From a checkpoint of a small mixture-of-experts model trained on Wikipedia.
Size: 12 layers, width 320, vocabulary 16384.
Below are experts of layer 2 (counted from 0) of a mixture-of-experts language model. Rows are named router (the router's row for the expert), up (a neuron's input weights, with its number) and show model dimensions 240-319. Each number is 128 + 24 x the weight over its row's rms, rounded and kept within 0 to 255. Numbers have three digits each.
Before each expert's rows: a language model's description of what the expert responds to. This comes from a sample of Wikipedia text that the model never trained on.

# expert 2
Description: Mostly the preposition in (also at, from, during, there) after a noun or verb, plus closing parentheses, braces and dashes, e.g. "born in", "located in".
router:128113100161103158134118120124116131078096109123165140144140173146142143132132168141110155098118094099099100142092109108118114122138096145113150196129131151121118139152113155161089111131146137105177103163128156145143117105099145123134118126
up0:135110131151147118122177161101131120114139139136152114152139085095103096125109136128112113105174151114138089070138113106090114139145125069120109095151157161157130121114117089110120134098131162155142140107160105152138151130080118053156170111
up1:130186127133127139124111083110112111124161138145096156123134110136096118129121125102152129149098162169136119113147127112083126125133102100102151133137108121120130136152104123155147111138170110110135071163098084138171141144115160088116114125
up2:136178116168133127174134143149117109130122084154163097168150128092132100097113138126154140160141135078140102162170148122099116128119105133126112147096167159112109150140120164116111128109122139149084113169148113142149144131108116120174090136
up3:112096143128108111125166101121118089123099134125172092111105114127097112113125138123124114163170104100152102106121110139141156139133167135137126127102135079074102104143132161118111134139130117119129069106096112160131147133115113092142139110
up4:090145118154135132083086126125086122133116135090109138127139124105123133133088131118122126132148133090147162139097119142108120133142124124199098146088148122103118143140161136131113132115073114098101113113142180093100142136143142103142099097
up5:118169106103112104148126111106153131179101137142158136112135099110162126106090106150090109158116105126121140110116129108125133112133110134096117116060160129128135112112119120157123130164104195121144096140111124112103071120116163152115135112
up6:152100157147164124129142097131074106118165131114122114145107121136142116139158148141110101112125147147132140118099149108159137128094119131130125105154117121140148154123147103135163121095155182097130135139101132150141138138112106119128088081
up7:111194146100123151156134153122113130121107152139142119080095125136162108153131122164118105114157174148118145092127154124175111159144102120115093109138115119164156147142115149132110102120132087133097162122094177143095115082151127127136168128
up8:145105133146116168162143100154098127168177123159097124125122150161120149130140150096113114148143113148172107127145128163168170076131143101162129101103148122141146091137086066160072154113157153105100117112127132094177101144129159156097149195
up9:132111131148105115143096127114144124085155101132134078118102124123172069150140120148111115150137093126138136159123118125116096136145150141127124123089102136143118166144111059137108105147175142157110108141118141121137149130145082127115101177
up10:113099120152074124130118098178137112138135098116125152095076116123127150126144087118131126106138150110142124088115087119130135095119146101158141133149145137121120140129127126135132177153142132102141118162120165158153142137091096127140135147
up11:147134104118138158145120141137135108173148110094123122107127163090124126153140135150124151100150120137148112138133125120100150098141148087126119123098105091108108148116134135102140143142098124108127101137117121123133124081104174140155132078
up12:166140087144130125167122095108152100127134105112156141152119154145123133145080125106114139124153205084155097118105140130139144145130119098113140130126134059144116172089150136128085137184135115126115061149145123117080114140134099136156131134
up13:134130118123148137163124126148097134126116157144108138099173131090127138120116093142144097130121124113182116093142130144139159164171173115135098128149115153141161131142146123112095080129159143080130140169163130112124104141081112074093146147
up14:142147104143114188140123106136123169110140148109107137146127094090100108136147110101134143138114166098095153130147122141126114118121159120086162156102139128124160078123126179114125161103153144109129106133138129109131157141108160133166102143
up15:135101138118179145111147152132167165138104132123065158137117144162104123149132090122105169121116148117139116124114151106159120125137114111144093145125082118116140089121137115115128135101145149127141115111150120155150119109113136156103090137
up16:122119156172145109144095122123121120141142164132081115139051129155146103087077131108151128161108155113138108141129118134133123116152148133121132139130143117123133098120075085137152146130126128128114139081105157148159145155092141148150169180
up17:125144111123135123161139124156096146112137134124134127150138119143140112129180152141094152133147144111122126115185118112133112175158162112146137095075090125120140125120167108119106118103155102126146127142110124127114089128120127127131092109
up18:133093119137125105158147095143143151165137104142155111091147148122141101122077127153097087108118104123117132071062111107082137127103126116125147130128133135118103150132100113132154122148104138125125140147127110162124147119136134170107150101
up19:095148135146122098093126113122109159166156141151142079117135160165101118127132131152129121131124136152161178122097119074106125169158150119159142134164145101105132132137110089131170158150118101113157119140150152142140081134094186081161112128
up20:125102120129109145161159096095149141114117120143090119152102163053181138131101111127165128147121119118118146156157131109135130132093101101105147166133100135116158109092102132108138137121136137133141086118113123153111144124144103150157100156
up21:163146095120116160126132135101185120161119110126093100124110114146153157139154102151115148095133151136123160143094063157128111134139064143139121119142121116152139096073143090133125115114127135144129148112168095166145103109120121104086157118
up22:155120106158090160148106133141142102120189125097117140090166116129131126112120114130122150163112077131129095128091126163121127174146142125131119153140119127128152141144097119116096156128140168134152157097150117100107148130109116077113132111
up23:139108141180132142145140104149173123169138127138110108116117104120095086127123080129129088107149142130153154128129145127106093095126075113096136162097129103124154195109111134089148173141120103111107117147136153162150118114130112152130100156
up24:126125088148110118114121170119142150175122125123109105172133109107164082157091121171126150112130170142148135114127121105111114119118141088128126159130141116143119156113126103136139160154121115138134131146099110124131093148156136170103080119
up25:135102105101137113102145145114116157146127131155131077071129138110100177110118170109136142126130147116101116106152092105121114148149129148125093088084123048116157113085097156113119108095127125099148115161174111130158158152146139142113130127
up26:164167160111098135121165120097083107135111076127129144145117101080115139165081137113169119113125141085106125157180114169128112139133109115082136113116088089100125130142134101091108142141111122099123132113167154113137130126124128108098151135
up27:100100145114132161170114117142134144081122136143109134118084163133148127099143126123121092094135095089143156128158107171159163136146133092089154138211150108136085152116104128152120186122116146131116127132113121135127119085110123180146098108
up28:137101129180190110130140121127137142138138150103134146131139127098115132107146105165149155132150194094112133145166136107136112109098146133105125153092158116124149130124070116101127132096152134113154133113124136158106102100152110120109158108
up29:123106143110148088110131119119130147122111107142116150091134120120137138135107112088187122132139132117115092097133150116122148140155158131121096160046203118137124149120142140121125129127155109098141137131096109137124120172140103150106079138
up30:130139111153154159132111101111092164111106106101139103127115162128127075154139130172119109121125119146160119124110142126115101091155134123147130126127124161172129094095144136113101162099177132141119122123120152120090120096136139119109116190
up31:096156125131153101133149132128153143130170135087104084156154116151131121127102103155128158118147145133108144106130112132064079115145131138180151159147112146104107112156102141137158127160137166145108090115135123143129105089135124134127128114
up32:133107122103118148095075158123137107139161131134106047161137137139150144082136133120086112110124150107151117134127137126137117090146137128148123189131149122073108146109137138129134133162146127188099114143116113109094097090123086104113139123
up33:148103145122112136125125119102141104103161147119119149123097172163149132108140086112131135155151122111136142144129136101129087121123146131142133120111110106116151117109125155085138130141168133117090120144124129137130107151103146128146112137
up34:090170163126059108092145088088087169137123164107109088097092135132123134163146164115117166139133116134136112125143131147100123127123110122148153167107145106129089113102141176121107118140123094152142182142101153117106111092121174137142127112
up35:135106137139147142128119144118091124098074123099134090108167114134089134114109106137079110125131158158161092142130137132097164152137167141153132194130126144143128146108081151147162140102144129157133127146154137131120089104148120138105119130
up36:124128110158133121152154124099138125104117104088201108108164127106142113126071114115075132186073172080168131129131083121089132150079139101118159127118121100082135100076167104114164126122096108083125147118113130137145130124122176130145145119
up37:133097108147128135129128097126096082129155148134118131138142119098163123103165110153151109146122088138084124127139066114104092139114119116131166118097126156106157114120185140118112084120140141164099131137154134127122092132119117106137115155
up38:095100165147135137085109116116133130094121159149112135131105155128113201078146100142131060152146126119117126098143147154159166147118077140128101154105162110151113124099133135104145130131133128155135133116106117083155149129114108117139123153
up39:142137146135167123140169154115147136097111097154134122125112166113164151166148087154094118160115138130147192135104165166121162134169119128136160110107125146114164129152135143099139122129123112102132139148155142154128139132067122127161116142
up40:133128123160150118136104122125134090135140132133101160116112111146126123054150132175121151096159154127136152099166098120145146105116122092139126119121160179091127107092184111108114136134154138126123146157098162171081136085106143146149161117
up41:164169144143132182116139148100126144126141170176146127122091125145120101128154099093124130100107127081110130065096095141092166123104142102118098117069131134136101122118117125126146127114156148172156128137126125109090154143138123101132112128
up42:121116179135139135136110115139136138153118115142121110099173121082105117103155106111108101146127100109150146098075106133164102144120099114133183168113160132130137144104096126183137152115126129156122141142143132082093111140125136117153089113
up43:120112136099141136155112171113100109135122141107146097139143116120178094135162110096179112096126130117111119120163172172129134108141128149112128135126147134111125152163174111179175123142120151113140138136133114117134095102118118124140151118
up44:132130176088085129148142167113099112129173087184126088121149127110117116129130086142145146151101109120130157116108146116112147127148103119161151137141132118162141122159099142130119099110152125094185143130096113147153105180110089148145120163
up45:154128115146113123108136120127132165167105124119119112161117089106131145119170096135110088121136117066148152092134105131111135118140164123103170151148120126104097132122130136082126119092106149125172120129145155123131152131123126083103094129
up46:100116148130107098120109128118112149079133113148121131113107154124164125120141103111122155138077122126131152101146107094156093114133132095116130107103138153075097129107140109153154122135128162117103133094112101156115150098074122129158134142
up47:133103148186099146141072093130109086091111109117144101107112117114131111101138158150101157126124134133082142111105179112102161136133117135118082135112133150136115105111139110150103105126133109117125135112146161108171130128099149123165138153
up48:083144171098110160088105159117155111141125131114153132130114096090127155171158147106124141120145120131128145117199126145133140182133139093126113107155119143095152159117147213092199118179123122110098144144121136167147062106100154161116131136
up49:127167085194118126106093138129106135100142111120147155162095111109172104149114133149128147120109125131168165100137077158126159109104113099136121164107140125105134168161105107113103077122127083155146115133119117148134103113153140144142107153
up50:104109093144127178114145115118134180106177149110104135113129127126106101155125106126091137099146117140151134130104114143160122144133174137151108192055121103118105123129139174118129124088126101103150137117147110145121139134143136109115110196
up51:137102119186133128110124120082142124139147134109067120108173116105148156109127156077115102126108136104125066111170149155106130132129151132119111098137110107111135164132134128108141116123127158138143146135109126126114092120098097162116131106
up52:095113142117114160110114137132095148100129124138134112160156131078147145172119139126115130110096147103136130084153135124089122169181112114146122147161122134126144153143125128105144181148117130126111140118121115177165146163130111097153200145
up53:146093127108072133156159133136090105158153124118134131163159148121138119109137145141147106114096122155125116108153126148086136106106076112105110114139117142126151169109130115140155144127091146120097076127138156123166127157143112073161150156
up54:083134126100106105145101112100133073144160165127109132112108138138125123131129154105093096137123146106146139099131156143110157142145136108132119113151148122118157164119089130121142139120128081160115098111152115130118144134160137113101086103
up55:124123106119142136132133123101161096100087146153170145097109140145152115119135155098160147093107110109142107090148087108089164122189115096130128162138161100140157106076070109118135129142169143140084109134173146134140128116140138107075133127
up56:144145109080116085088104157147186159147156127146112102098148133079136150108125134137122092134149147176169134111114119132166137110154105117181132115101144124122151150075115130090129155156166138089131105160119125155178113113115120122156136160
up57:150117124159157168103140165129137148135090151157098139133112128171116095111129130130086138141125101176149136117136100137159160151108151120107118173118134139159145142129140100118135123127130127153110141165107111131117122131168111160158149166
up58:133111118101155173076135118117156126121156114100151106127148124096137142138094154130105109137108107107175143110112104122106113101144174157133104126122114160126128146145144109116099132145087169100058141147149115140099095129116131124122167159
up59:098132158146094113176136096129123136160095100143109100146125100138109129114107114128109141170145135090096151129138106121156129123102155126176083110141111134112145137111155158160149156121129104139113148072116140086104127131133154166147130149
up60:120107132198145118117113142129098097125136116121148123145133170086143086164102162166143131133114156129174169103128127154162165116173090132104175137151142119093111109114148163146108109140136122094166115155098111185104150129154134066160118158
up61:121113080143099174139088071105170124092120133135131139116101112094128085144116097178115135124136082109151101116161121155124118141165155086140151116137153137135132111104113135129163121149073182118146136171098125070107114121091097142129128159
up62:114152107148127130141120142133154109124103122105136120106135108118113185128105188128148158195158127139115143124138132109125157132168113076116093106130095089141150149171144115170117109094116173107114135151108123155135124118067068127122129116
up63:146146135152115116128123146129098107097120091148097133170121133108098128124127132115123154151122155116103101091112123154146106146124127133136126130097114102083136145153135182151125129159185113128109126140171139142116109109129101091067137137